Weights of a small mixture-of-experts language model, trained from scratch on English Wikipedia.
Experts: 128 experts in each of 14 layers, 6 picks a token.
Training: a variant of Muon for the experts, 620M tokens, 4734 steps.
Below are experts of layer 7 (counted from 0) of a mixture-of-experts language model. Rows are named router (the router's row for the expert) and show model dimensions 0-255. Each number is 128 + 24 x the weight over its row's rms, rounded and kept within 0 to 255.
After each expert's rows: "gets" lists some tokens that make up at least twice as much of what it gets as of all text; "comes after" lists some tokens at least twice as common just before its tokens as in all text. This comes from a sample of Wikipedia text that the model never trained on. Tokens count by the router's weight.

# expert 119
router [135 124 127 132 136 126 132 136 123 131 102 151 143 161 159 126 116 116 112 135 152 135 104 129  95 104 128 146 156 141 154  85 136  99 113 110 143 108 137 116 128 116 160 119 117 112 149 150 148 128 112 151 135 170 132 137 131 128 134 142 105 119 141  95 158 128  59 162 125 128 133  86  83 170 124 117 105 158 127 144 116 184 123 138 148 169 135 131 117  87 174 130 104 139 136 140 146 149 115 144 117 110 106 114 117  90  97 121 129 117 134 157 153  93 110 100 194 142  91 130 155 164 151 142  96 110  99 153  95 133 107  99 159 135 159 125 108 151 149 155 109 107 107 113 100 147 156 112 127 118 108  84  89 142 126 181 106  99  94 135  91 127  75 160 122 131 110  99 119 131 115 139 145 111 175 126 137 172 132  95 134 123 162 124 165 171 132  92 128 148 100 129 121 125 132 125 160 128 195 151 179 109 124 113 117  93 133 175 104 116 102 154 110 148 124 124 117  50 115 132 141  96 146 113 149 117 122 133 103 155 134 137 116  68 108 104 143 148  76 132 126  86 110 124  77 115 156  99 116 120 135 112 120  97 120 136]
gets: " the", "s", " The", " of", "'", " a"
comes after: " of", " the", "'", " by", " to", " as"

# expert 80
router [129 133 100 121 112 126 137 112 142 123  90 122 103 141 164 121 157 136 101 127 102 118 147 111 143 116 133 128 107 152 118  81 177 130  95  88 158 180 115 154 113  75 138 141 141 119 156 125 113 108  91 121 110 135 126 127 174 145 132 141 106  93 174  86 173 152  96 122 159 131 131 117 118 130 118 142  96 145 113 169 133 126 143 132 147 119 146 132 138 129  88 138 125 123 127 130 115 141 155 129 174 157 162 121 118 122  77 122  91 111 132  82  88  82 149 144 123 148  91 117 140 106 112  91  96 125 124 115 126 119 120  99 145 109 107 139 154 154 112 114 160 103 134 159 133 106 139 121 143  94 115 173 142 114 152 105 106 159 141 136 120 153 152 155  90 112  90 135 133 146 112 174 155 106 112 101 187 110 159  78  87 102 128 153 159 120 155 131 141  95 176 130 179  90 151 142 108 123 153 151 124 145 167 102 110  81 163 157  94 146 156 130 141 135 150 150  93 128 139 131 106 125 101 110 120 153 128 102 146 125 154  90 151 127 136 147 142  97 108  88 144 115 193 124 125 131 110 168 159 131 100 158 131 153 110 131]
gets: "1", "2", "3", "4", "5", "0"
comes after: " ", "1", "–", ".", "2", "3"

# expert 70
router [ 77 120 103 137 130 106 129 128  99 128 108 121 162 195 126 137 110 160 151 147 145 141 103 101 150 149 135 109 142 146 147 110 149 140 144 121  97 153 128 117  95 149 143 131 116  86 171 112 137 136 123 122 147 123 140 137 103 134  84 100 117 157 163 117 104 153 156 114 123 149  91 145 118 184 164 105 124 106 151 119 133 141 149 111  86 121 140 109 122 113 102 144 144 107  98  82 161 110 113 102 124 139 135 140 133 171 114 146 122 138  99 116 111 108 108 121 138 150  96 113 137 142 121 150  92 139 121 116  79 141 152  96  88 161  93 132 102 107 157 113  90 143 169 103 133 148 128 174 106 153 134 114 129  91 142 171 162 135 138 127 123 103 149 101 131  61 148 164  93  90 103 123  88 125 129 130 128 124 107 119 109 145 142 116 153 124 127 165 152 135 134 109 111 101 122 105 112 154 108 105 164 157 128 134 178 115 171 132 128 118 157 112 177 157 124 153 124 136 108 104  86 146 133 161 146  94 165 167 125 143 151 198 111 152 151 100 127 113 110 106 144 199 140 143 110  77 124 127 113 121 170 116 158 142 135 111]
gets: "|", " |", ":", "-", " In", "In"
comes after: "\n", "|", "3", "4", "5", "6"

# expert 76
router [100 106 108 108 144 127 133 156 157  96 111 110 115 107 124 144 166  90 148 187 124 151  98 156 155 121 120 109 128 122 119 149 104  97  99 132 139  61  94  84 176 152 114 125 122  97 149 107 150 113 127 150 152 130 112 133 148 127 109 134 147 129 129  98 121 124 107 132 139 170 158 100 111  94 137 164 146 154 107 103 131 136 113 106 118 132 110 194 150 130 121 121 137 138 124 143  87 137  95 152 115 115 133 168 123 154 122 125 120 105 116 154  91 106 152 130 113 158 187 108  80 152 124 141 148 103 106 131 115 100 107 134 133 137 119 102 149 133 100 135 125 110  96 136 106 108 158 155 149 143 126 105 127 130 153 137 180 142 120 110 120 148 122 149 106 166 113 134 143 142 113 119 119 176 108 140  68 132 171 115  87 110 128 128 162 124 146  85 111 145 148  99 133 117 118 156 112  99 126 125 143 108 169 146  90 131 136 160 147 126 116 170 132 112 156 156 131 149 119 113 133 117 167  48 159 137 101  72 148 170 138 106 148 138 134 159 163  88  98 150 150 112 118 165 140 125  69 117 135 161 138  97 133 124 100 154]
gets: " ", " $", "–", "$", " —", " −"
comes after: " |", ";", ":", "|", " /", " —;"

# expert 91
router [147 138 144 102 105 129 149 134 115 146 151 144 148  92 122 123 114 122 175 116  99  96 125  80 169 132 136 104 155 126 129  75 143 190 138 140 110 139 139 148 108 156 102 100 134  77 119 115  84 135 143 123 149 146 177 139 121 163  85 124 117 148 136 119 118 131  73 140 114 115 144 142 139  63 112 141 122 151 104 173 116 121 145 111 135 101 127 164 115 110  98 128 180  99 130 134 139 108 127 142 100 159 134 148 144 131 138  88 156 140 129 118 147 110 136 104 115 155 180 153 111 156  83  95 133 143 146  89 108 104 124 145 107 139 161 107 147 143 130 123 104 135  90 128 147  73 103 146 104  92 127  94 134 104 134 125 125  82 132 163  83 174 104 117  66 137 131  89 131 119 120 147 152 110 177 145 148 164  92 137 123 121 173 103 136 130 182 137 148 102  92 120 161 139 173 118  88 134  92 125 112  87 132 123 111 140 110 128 120 118  94 120 147 148  93 118 152 126 142 109 149 126 138 119 178 155 133 145 149 125 147 131 143 150 111 110 132 167 124 145 128 143  97 134 148 149 131 112 131 140 182  86 140 128 133 127]
gets: ".", "'", "1", "-", "born", "–"
comes after: " (", " No", "-", "born", " =", "–"

# expert 98
router [122 114 179 143 138 123 144 135 108 147 162 142 151 129 101  94  85 126 128  96 166 149 106 140  98  94  81 170 105  94 108 111 104 136 104 117 128 144  84 120  93 166 107 117 120 123 155 122 144 140 117 134 104 156 126 124 175 115  77 122 130 156 156 103  90 139 141  94 167  95 111 169 136 110 153 124 125 110 186 134 111 120 162 157 118 127 160 118 111 139 115 108 125 147 111 102 139 123 147 109 122 126 131 128 142 165 116 125 120 160 189 126 123 147 159 132 126  85 162 138 147  94 119 129  94 169 135 156 156  81 130 112 149 151 115  93 151 126 144 121 116 145 171 140 130 113 143 128 152 138 134 111  82 129 133 166 140 125 117 102 104 161 131 134  84 168 136 129 138 124 109 128 124 141 188 112 129 139 139 147  97 156 165  67 153 139 140 112 174 156 115  98 143 102 108 120 173  83 134  90 140  82 132 122 127 119 120 113 144  95 113 152 142 154 128 130 161  99 121 138 152 128  75 187 139 164 116 132 132 135 145 122 156 120  94 112  99 152  72 134 125 121 122 146 106 150 125 134 121 113 165 149 102 131  86 114]
gets: "=", "==", " \"", "===", "\n", ":"
comes after: "\n", "0", "9", " known", ":", " as"

# expert 124
router [161 152 138 165 138 116 111 143 116 130 136 127  67 120 127 157 102 158 152 148 138 126 158  96  85 103 141 147 120  87 128 158 132  94 124  86 134  78 132 106 128 137 117 142 124 114 121 135  73  99  92 152 163 117  97 147 145 138 110 114 102 161 128 141  97 150 109 116 179 100 125 174 134 145 142 127 129 181 141  99 130 137  96 133 107 115 125 119 179 141 102 133 125 142 131 188 117 132 125 153 113 113 143 161 128 120 139 156 131 150 130 156 130 156 150 145 162 115 100 161  82 107 151 159  80 117 111 167 116 130 115 140 150 152 156 116 142 130  91 116  79 145 142 136 113 109 142 153 114 133 108 117 130 134 109 146 157 138  93 136 102 147  96 110  69 120  96 152 120 158 170 125 130 123  94 163 138  94 154 164  97 123 136 136 101 113 113 111 131 169  92 136 132 140 140 134 153  79  83 122 103 159 125 112 137 156 180 141 126 124 107 120 141  95 111 129 168 110 152  88  99 106 115 120 120  91 149 122 109 121 171 155 156 128 145 156 138 119 128  85 106  93 157 139  85 159 164 128 141 114 147 107 140 158 137  88]
gets: "\n", " ", "===", "==", "====", "|"
comes after: "\n", "|", " |", ")", "===", " ==="

# expert 92
router [166 116 121 122 133 172 136 119  96 153  77 131  99 160 124 140 116 101 131 160 117 149  99 140 142 143 134 147 148 137 122 114 152 103 111 125 164  85 102 139 128  75  93 141 124 143 144  91 109 105 120 122 114 147 124 153 130 132 147 123 106 149 115 160 160 155 142 109 128  84 120 131 115 101 153 106 114 124 111 122  97 112 121 162 125 103 118 168 146  97 159 156 177  92 125 131 105  97  91 101 124  97 137 118 108 121  90 173 147 118 107 129 141 122 109 168 146 177 158 115 132 169 150 143 123 156 133 111 164 135 102 115 118 115 136 146 144 161 155 101 111 165 152  98 136 134 165 143 146 139  92 135 138 137  96 174 114 147 120  77 151 125 139 161 132 112 145 115 109 104 133 122 132  94 130 139 114 119 110 117 149  85 111  92 115 156 108 106  79 141 113 140 134 183 122 137 129 109 151  95 126 118 157 173 101 141 142 126 144 105 136 159 144 168 144 151 107 132 174 131 114 111 153 140  99  58 162 132 135 153 193 153 141 133 126 139  83 108 173 105 143  93 130 109 143 104 142 157  88 117 144 186 103 131 108 126]
gets: " |", ";", " —;", ");", " —", " –;"
comes after: " ", "0", "%", "3", "5", " —;"

# expert 79
router [115 153 151 115 145 136 138 123 144 108  92 112 136  95 152 145 123 105 114 143  81 178 119  91 128 133 117 158 123 127  98 157 151 126 158 106 163 121 110  65  99 108 107 140 164  97 121 108 104  97  96 105 129 122 143  96 132 139 110 164 125 142 142 142 113 136 120 174 178 142  99  90 121 105 127 106 137 131 106 208 141 112  93 128  74 134 132 112 107  92  58  95 129 137 121 119 143 147 113  98 163 139 128 113 131 132 141 172 140 111 169  92 135 124 144 142 125 164 105  98 144 115 127 116 160 103 137 127 142 132 135 102 122  84 132 148 143 119 127 133 114 116 111 121 135 139 105 178 137 114 124 156 161 152 157 110 141 163 127 117 121 140 122 139 109 123 180 151 158 161 126 127 174 115 144  85 149 153 103  88 150  94 127 140 144 157 164 130 183  99 137 122 110 102 163  93  86 155 164 165 143 162 142  95 115 105 141 169 133 135 136  96 142 133 118 117 107 132 158 117  80 149 154 139 104 145 112 110 116 137 149  75 156 164 131 140 130 146 143 136 116 165 144 124 154  99 134 122 106 152 109  87 149 128 135 130]
gets: "0", "5", "7", "3", "6", "4"
comes after: "1", "2", "3", " ", "4", "5"

# expert 125
router [114 133 126 124 124 100 156 110 148  81  98 165 167 180  95  91 126 103 161 144 137 154 152 133 116  94 137  86 136 135 120  81 145 130 122 113 119 131 131 104 105 113 116 116 117  97 129 150 114 107 144 159 127 178 130 124  62  77 152  98 165 124  95 145 121  91  90 109 160 154 103 152 106 109 124 114 149 167 178  66 128  94 126  93 134 110 132 138 128 121 127 140 111 131 143 128 120 131  90 102 140 139 145 127 126 157 150 100 124 165 102 113 121 123 146  99 107 128 122 110 114 108  99 137 186 128 141 112 150  76 100 160 124 112 135 166 100 150 118 108 153 142 139 121 155 120 152 123 106 148 140 127 151 116 145 156 147 184 108  92  87 140 123 108 125 135 112 136 116 151 150 139 117 104 129 127 127 102 153 154  98 142  92 141 121 150 151 162 140 155 102 158 144 106  90 109 134 123 112 114 129 109 119 141  87  77 158 144 143 136 169 136  90  93 151 129 118 128 113 149 104 149 122 108 110 147 158 122 116 168 135 140 145 111 141 109 167 140 111 148 148 110  86  95 133 155  81 103 160 146 173 165 177  95 131 150]
gets: "1", "2", "0", "9", "8", "7"
comes after: " ", "0", "9", "–", "1", "2"

# expert 105
router [157 119 137 135 115 161 119 115 155 124 139 125  95  88 138  60  85 101 129 118 103  79 129 146 131 130 129 126 105 137 159  84 133 118 112 136 151  99 185  93 138 137 140 156 101 113 107 157 135 114 116 132  93 123 111 162 176 161 125 159 132  69 113 132 114 148 167 110 125 131 145 107 127 108 145 128 162 114 120 151 150 152 165 133 114 114 114 119 105 136 147  69 105 114 141 162 108  90 139 144 117 139 118 144 139 119  95 103 174 144 149 136 142 160 143 140 121 105 131 126 101  91 153 142 136 105 164 107 144  70 138 170 136 126  99 103 140 121  99 125 120 141 106 106 116 105 112 130 151 167 125  85 104 115 160 148 164 151 151 141 106 125  74 121 134  88 150 188 133 127 101 127 165 138 106 115 113 141 116 129 169  91 122 160 149 129 129  94 170 125 139 107 108 147 164 125  91  85 128  87  81 133 134  93 127 119 101 145 112 127 114 161 124 105 122 109 143 101 132 106 172 122 147 147 140 141 142 117 119 133 109 161 137 117 153 149 158 185 131  87  89 164 114 139 134 155 142  92 133 120 122  90 148 163 136 128]
gets: "\n", "==", " K", "K", " ==", "ü"
comes after: "\n", " K", " =", " H", " T", " M"

# expert 38
router [135 147 130 152 132 153 134  69 129 130 129 130  94 154 170 125 122 131 140 114 162 168 118 127 123 124 123 134 132 111 113 134  93 141 150 141 111 114 113  78 105 145 119  96 141  84 172 149 118 130 127 104 141 122  95 193 121 144 154 113 151 145  69  75 154 157 138 159 159  87 168 106 130 135 158 139 127 111 132 156 144 106 164 122 157 142  93  97 101 113  80 108 113 154 157  99 115  99 118 145  99 122 148  90 124 134 146 139 164 141 134 123 147 114  97  83 152 113 126 128 134 133 120 122 157 143 105 119 148 175 143 113  89 138 135 153 114 147 169 191 106 113 113 130 134  42 141 162 144 109 150 131 114 135 133 104 116 123 115 131 123 129 171 140 131 141 106 139 117 145 135 119 119 125 146 161 108 169 140  73 124 101 127 108  95 131 180 137 158  98 152 153  98 110 135 110 101 135 143 160 143 123 138 136 145 119 150  82 116 133 143 167 109 111 107 143 114 103 120  79 119 110 176 115 132 128 123 119 139 119 122  82  95 136 152 119 147 168 115  90  99  87 131 110 127 115 106 124 126 162  96 136 138 154 147 174]
gets: "-", " Total", " %", " Candidate", " Date", " Votes"
comes after: "\n", " |", "|", "-", ";", " •"

# expert 72
router [103 122 116 138 113 126 142 104 117  77 121 141 131 114 159 133  84  82  94 163 168 106 125 123 133 105  89 149 136 144 140 150 135 102  99 104 123  92 129 151 124 154  87 100 139 131 139 127 137 120 106 157 131 170 137 123 173 122  88 156 156 118 142 166 134 147 154 102 108 144  80 158 167 136 120 125 100 106 100 105 140 106 176 107 126 139 140  75 141 141 152 158  69  97 140 129 125 146 113 141 103 107 151 116 145 117  89 107  97 119 112 138 136 163 112 138 138 144 114 117 131 113 115 110 148 173 127 121  86  82  85 101 113 168 117 103 132 119 150  95 171 148 153 152 118 124 155 147 130 160 120 147 162 107 118  91 134 138 170 128 136 140 112 159  87 157 100 113 108 144 169 142 141 128 110 109 116 106 152 136 135  81 113 167  86 122 138 129 172 130 126 143 160 104  97  99 101  96 103  91 118 109 118 111 145 179 155 132 104 103 155 130 177 159 135 117 115 146  88 146 135  96 150 138 104 123 122 123 151 126 118 166 160 108 136 147 122 113 139 167 144 152 165 123 124  85 145 109 157 124 140 161  98 108 135  87]
gets: " (", "1", "2", " well", " such", " U"
comes after: " ", " (", " as", "\"", " \"", " on"

# expert 69
router [151 128 149  95 136 152 168 147 115 158 112 109 121 168 150 126 140 184 120 109 161 150 146 158 137 148  78 151 104 136 106 134 134 130 130 171 121 126 160 166 106 151 151 143 116 114 174 163 169 141 127 128 141 156  91 123 111  86 119 113 117  94 128 144 120 129 135 103 139 121 118 102 130 136 158 160 164 143  86  88 145 101  95 178 121 135 110 119 158  90 135 141 101 156 138  82 105 120 167 144 110 210 114  84 138 119 129 152 136 144 110 161 120 124 128 115 120 117 104 106 154 111 163 126 112 148  92 124  98 131 140  92 116 140 178 123 135 122 117 136 114 106 116 119 122 167 145 139 116 134 121 141 123 136 137 118 103  98  85  91 143  64  98  89  93 122 128  87 135 102 104 144 124 102 134  84 125 154 175  76 115 102 148 130  99  95 114 101 111 147 152 125 171 110 107 128  76 137 145 116 125 136 149 139 122  99  92 116  99 107 122 122 144 145 139 128 119  71 104 117 107 148 128  91  91 134 102 165 146 111 127 147 114 134 112 113 118 140  91  97 157 139 137 128 145 176  91 119 139 138 146 129 127  99 143 119]
gets: " the", " a", " The", "The", " an", " his"
comes after: " in", " of", " at", " to", ".", " on"

# expert 127
router [138 138 120 144 147 147 133 105 123 124  99 116 128 118 140 151 144 141 148 108 118 159 165  88 158 148 130 153 119 124 107 139 167  97 140 111 165 132  92 119 155 101 131 137 166 122 138 114 142 140 104 160 126 101  94 120 106  80 115 171 113  99 130 104 100 159 148  82 128 134 182 122 107  95 103 144 163  96 129 142 139 122 108 100 138 127 142 121 139 136 123 114  90 151 163 155 137 143 106  87 142 168 123 133 127 126 124 151 136 117 151  99  77 157 155 132 134 126  80 127 148 118 127  96  93  99  79 144 154 109 139  50 126 120 136 144 148 100 136 192 157 134 131 131 172 135 132 131 156 121 127 151 122 129 172 103 135 118 140 150 138 141 114 144 105 150 145 155 159 106 119 153 150  86 151 108  96 155 139 160  92  95 138 101 160  91 112 120 108  79 133 118 171 129 107 163 132 153 184 165 147 168 100 163 104 115 139 160 148 116 140 144  86 113 128 108 128 109 139  97 110 137 123 113 103 159  87 125 125  87 117 103 126 134  94 138 127 143 123 133  68 143 146 145 152 117 149 140 150 122 134 167 121  88 128 176]
gets: "%", "0", "1", "2", "9", "8"
comes after: "0", "9", "8", "7", "6", "5"

# expert 113
router [134 137 129 176 149 156 118 162 141 145 140 121 152 186 127 123  83 142  86  99 143 111 131 115  79  93 141  97 101 108 167 118 112 150 142  73 143 127 125  87  78 156 126 137 119  84 124 142 131  82  94 176 158 142 155 142 158 119 148 157 134 157 118 107 133 144 129 148 163 119 114 140 125  96 156 136 121  63 161 123 146 111 181 122 125  95  92 110 136 120  94 112 143 163 113  95  72 113  97 160 153 135 149 139 140 130 144 165 166 107  77 198  91 126 121 112 127 102 136 158 110 144 137 118 148 148 105 156 138 131 131  93 148 160 104 135 159 125 116 138 101  75 135 132 126 111 108 141  93 118 143 121 150 192 150 147 113 135 104 134  86 160 101  85 140 157 136 120 157 130 120 102 158 124 147 160 126 130 109 142 134 120  88 156 101 123 135 114 119 131 141 128 148 114 128 121 178 125 137 130 154 116  95 137 126 116  90 116 164  93 123 161 146 137 119  94 136 119  96 128 111  90 107 165 136 125 159 153 143 121 138 134 155 121 102 107 131 154 138 105 141 137  93 148 104 133 134 117 139 132 111 118 147 151 119 146]
gets: "\n", "==", "===", "====", "=", " ==="
comes after: "\n", " |", ")", ";", ").", "\""

# expert 65
router [125 129 101 101 107 106 111 162 102 158 139 137 144 155 110  93 162 119 135 127 141 112 132  98 117 135 110 149 100 119 110 108 116 161 154 126 157 139 183 144 105 109  93 173 127 130  89 112 120  85 162 106 133 111 129  97 128 131 144 132 115  81 140 122 111 118 120 154 125 160 152 142 138 108 131 135 144 123  97  90 126 135 160 163 125  96 129 174 144 181 137 128 105 125 135 125  91 153  98 145 158  90 118  99 127 121 170 121 118 135 118 120 126 155 168  98 150 138 117 106 142  94 131 124 144 120  78 156 107  93 119 163  97 143 132 117 100 123 133 101 165 153  91 149 139 130 155 111 163 145 153 135 129  93 127 121 154 104 153 113  88 160 124 139  86 169 124 102  96 104 134 103 126 150  88 134 144 141 111 140 119 111 118 153 103  81 114 140 169 159 115 159 155 163 123 121 100 105 116  77  81 127 169 133 134 165 108 119 116 117 103 173 138 115  92 139 128 168 104 134 176 116 143 118 129 176 154 154 119 120 110 152 117 125 131 158 175 170 123 139 158 172 103  93 122 139 148 142 166 110 166 142 186 150 113 116]
gets: "9", "S", "B", "C", "L", "8"
comes after: "1", " (", "\n", " \"", ".", "-"

# expert 109
router [112 137 121 113 128 149 138 132 131 140 165 110 106 110  97 140 147 150 151 163 138 132 121 150 129 139 125 129 118 144 124  78 142 139 107 130  98 142 113 125 122 126 101 105 113 110 106  97 108  99  93 115 129 173 158 127 150 160 124  85  79 105 123  85 159 144 135 148 119 159  97 133 201 137 135 135 154  89 121 146 171 170 152 150 152 101 159 111 112 123 128 151 164  79 131 119 113 104 139 111  88 131 133 146 180 112 140 112 167 144 135  81 106  96 132 161  92 143 131 158 128 131 117 168  71 129 149 143 125 160 140 156 125 143 101 127 141 157 157 153  94 145 150 142 104 148  79 103 142  99 147 114  98 111 126 154 144 133  98 162 134 116 121 113 123 127 169 141 131 135 124 114 107 154 138 106  79 168 110 118 117 137  90 121  91 133  96 182 160 114  77 121 144 129 131 117 128  98 127 108 120  84 120 114 138 159 164 110 157 143 103 101 143 151 159 114 118 162 142 128  90 153  62 135 142 121 135 149 136 145  71 130 117 118 118  97 125 119 171 146 107 139 104 112 147 127 143 111  85 148 168 117 134 112  91 155]
gets: ",", "-", " |", "|", " and", " as"
comes after: "\n", "man", "er", "i", "an", "o"

# expert 86
router [140 106 147 147 122 103 104 134 135 154 175 131 123 150 120 122 151 152 119 110 161 152 123 144 164 148 163 105 134 141 128  76 138 106 129 135 103 151 102  90 117 115 117 130 134 150 156 132 103 123 121 152 120 144 158 108  67 124 152 114 132 155 142 110 137 120 133 152 112 114 130  83 106 176 144 101 110 122 140 130 129 125  78  81 126 153  89 160 102 107 100  89 163 161  87 106 164 133 110 120  98 143 136 120 102 108 141 127  90 158 114 147 150  88 100 112 156 160 117 140 141 169 115 140 145  86 160 170 114 135 112 106  71 127 108 124 149 140 115 158 127  95 105  89 122 104 154 140 162 126 172 116 127 124 152 171 133 162 136 131 145 143 160  86 131 145 117 104 101 118 115 148 104 112 153 109 104  95 139 151 127 154 135 157 113 141 138 140 162 120 114 150 135 119 133 132 157 186 162 117  78  83 100 126  98 104 132 120 105 152 154 129 155 121 135 129 104 103 117 106 135 172 148 118 164 126 116 140 128 150 111 126  58 171 159 110 136 150 130 152 154 128 119  77 108 110 135 144 135 171 143 154 150 147  80 165]
gets: " |", "|", "%", " Conservative", " MF", " hold"
comes after: " |", "|", " Liberal", " Conservative", " Labour", " MF"

# expert 89
router [111 109 119 113 132 119 118  97 147 119 119 130 116 129 128 139  77  66 123 122 136 128  83 154 107  90 103 104 136 156  95 152  95 101 105 129 102 113 148 131 135 152 128 141 100 128 150 104 119 111 143 114  87 139 167 159 150 125 118 139 154 124 145 116 148 139 140 112 122 126 127 154 155 109 147  79 124 110 128 144 109  93 142 111 123 148 102 167 142 171 116 124  87 160 148 117 116 151 118 139 138 119 135 110 122 134 128 105 108  95 167 176 125  91 120 160 125 114  90 112 157 106 132 119 100 157 101 114 154 132 119 126 133 159 167 147 114 114 176 118 139  98  65  82 139 127 149 149 162 162 121 138 143 136 131 124 128  80 141 106 113  79 185  88 150  94 155 107 123 123 120 111  92 142 155  98 150  84 161 141 145 107 121 161 116 151 143 109  98 115  95 111  96  93  92 124 125 139 170 134 174 133 144 103 158 140 136 110 137  99 147 133 128 119 140 105 165 136 157 132 120 104 151  95 175 173 120 112 122 108 174 125 122 133  83 178 122 130 100 149 165 138 140 122 183 176 131 120 178 130 118 113 129 159 151 139]
gets: " first", " one", "th", " a", " second", " each"
comes after: " the", " was", " is", ",", " a", " The"

# expert 84
router [138 143  96 146  89 145 151 101 104 131 148 123  70 139 118 132 126 124 135 130 130  96  89 136 134  79  76 132 109 112  86 158 102 129 177 110 134 120 109 155 121 142 163 105  88 116 161 129 161 124  97 114  86 154 125 145 125 145 178 157 113 138 100 130 106 109 147 151 128 114 126 136 120 105 135 181 163 156 162 101 152 124 143 101 135 126 108 110 141 111 164 124 146 139 141  88  97 111 116 105 128 116 134 142 154 165 140 138 166 128 118 130 164  91 135 102 145 143 129 129 124 147 109  91 178 157 117 113  89 127 147 119 124  97 137 133  93 133 138 152 111 141  88 126 109  68 149 166 157 133 136 152 104 158 170 126 138 113 109 134 154 151 167 120 127 134  77 161 107 138 117 139  82  99 134 152 173 133 103 138 118 117 111 140 157 101 150  97 122  88 150 131 126 107 140 132 138 100  93 147 168 138 120 165 159 123 157 110 145 141 131 161 139 116 107 179 127 102 165 175 126  62 135  97 120 110 164 125 106 157 141 120 140 109 159 155 143 118 139 119 112  95 120  92 105 143  93 118 138 158 167 150 137 144  95 107]
gets: "-", " |", "|", " a", "A", "Personal"
comes after: "\n", "-", " Date", ";", " Title", " Candidate"

# expert 114
router [114 136 125 129 112  98 153 151  90 155 118 133 131 165 169 105 131 137  99 146 147 134 109 126 149 132 133 153 161 132 127 133 125  95 139 110 111 121 100 180 126 160 122 131 123 150  90 147 155 120  98 149  89 128 136 151 150 127 162 178 135 162 154 101 104 124 128 114  77 109  96 105  87 104 159 145 125 149 134 150 102 138 127 132 131 131 142 112 101 127 177  90 114 126  93 153 134 110 120 165 105 172 133 111 135 120 119 117 147 153 151 156 164 146 105 142 178 150 117 148  97 190 140 133 160 157  87 145  98 110 104  80 106 122 131 134 112 161 165 135  92 176  81  99 160  76  88 160 132 170  99 104  98 141  98 125 137 156 101 138 143 126 142 114 108 133 139 150 115 132 140 123 119 108 160 120 144 148  92 130 100 131 140 119 132  89 142 142 123 100 115 119 107 159 128 114 144 169  72 124 105 123 118 165 150 157 150 155 173 123 106 134  99 112 121 133 136 124 130 160 144 141 117  76 129 114 137 107 175 118 147 123 144 138 133 101 119 142 104 122 154 100 142 131  82  56 152 102 103 107 145 138  89 115 114 119]
gets: "|", " |", "-", ":", " National", "=="
comes after: "\n", "|", " Party", " Year", " Team", " Title"

# expert 99
router [171 122 107 144 130 167 111 163 138 146 154  89 131 118 150 158 175 169 103 131 140 172 114 110 120  93 164 106 124 126 159 114 152 120 133 142 134  86  84 105  93 126 121 122 145  80  99 132 137 118 110 149 138  99 179 132 111 100 160 178  85 155 156 124 103 149 129 115 125 103 160 123 105 116 169 125 133 172 129 109 198 136 151 146 126 124  91 104 149 153  77 125 149 164  91 121 130 115 111  84 113 124 119 162 125 116 142 143 138 104 119 112 124 123  89  76 104 165  82 134 104 105 141  54 167 135  99 134 126 128 146 107 154 146 156 164 108 104 133 133 115  99 120 130 164  85 142 173 154 123 117 125 115 113 119  87 110 153 100 165 131  99 118 143 108  94  98  78 151 102 149 155 146 125 130 143 132 115 109 144 121 179 109 129 108 130 141 114 117 128 111 117  97 181 127 123 141 102 127 101 142 114 149 101  95 157 158 110 167 118 130 139 135 128 157 154 103 135 123 156 100 112 133  98 123 103 136 132 140 108 146 117 122 146 130 133  89 168 127  93 117 150 143 147 113 133 123 136 156 129 155 129 142 126 109 139]
gets: "\n", "|---|---|---|---", "|---|---|---|---|---|---|---|---", "See", " See", "%."
comes after: " |", "\n", ")", ".", "|---|---|---|---|", "|---|---|---|---|---|---|"

# expert 75
router [110 106 152 117 140 120 117  78 146 163 167  98 104 155  97 138 135  95 116 163 106 128 166  94 142 182 158 132 134 122  99 155 108 143 106 144 138 107  92 162  88 144 137 141  94 140 116 118 158 177 169 124 124 134 131 121 125 125 120 133 141 120 140 153 169 133 161  98 154 105 182 156  87  96 131 102 103 127 134  91 164 138 125 137 143 152 159 141 122 151 133 135 128 139  94  98 152 105 107 113 107 117 116 108 136 126 112 171 127 106 153 126 143 104 117 152 135 100 111 148 106 123 141  88 101 154 123 106 101  74 110 117 130 123 142 149  85 123 158  97 147 118 109 145  67 150 142 119  93 148 148 184 157 154 143 108  94 111 100 149 146 167 149 162  77 109 140  96 172  91 152 126  97 161 123 144  93 130 127 152 131  82 109 139 120 165 134 136 106 164 132 109 178 145 134 153 119 150  96  74 136 122  90 145 139 118 131 115 117 105 132 139 103 134 158 176 135 133 134 129 145 147 118 134 143 157 146 174 102 127 142 141 109 121 133 111 119  82  77 135 101 122 131 134 152 107 106 122 110 132 122 176 112 142 116 135]
gets: " was", " is", " were", " be", " are", " as"
comes after: " was", " it", " is", " It", " were", " he"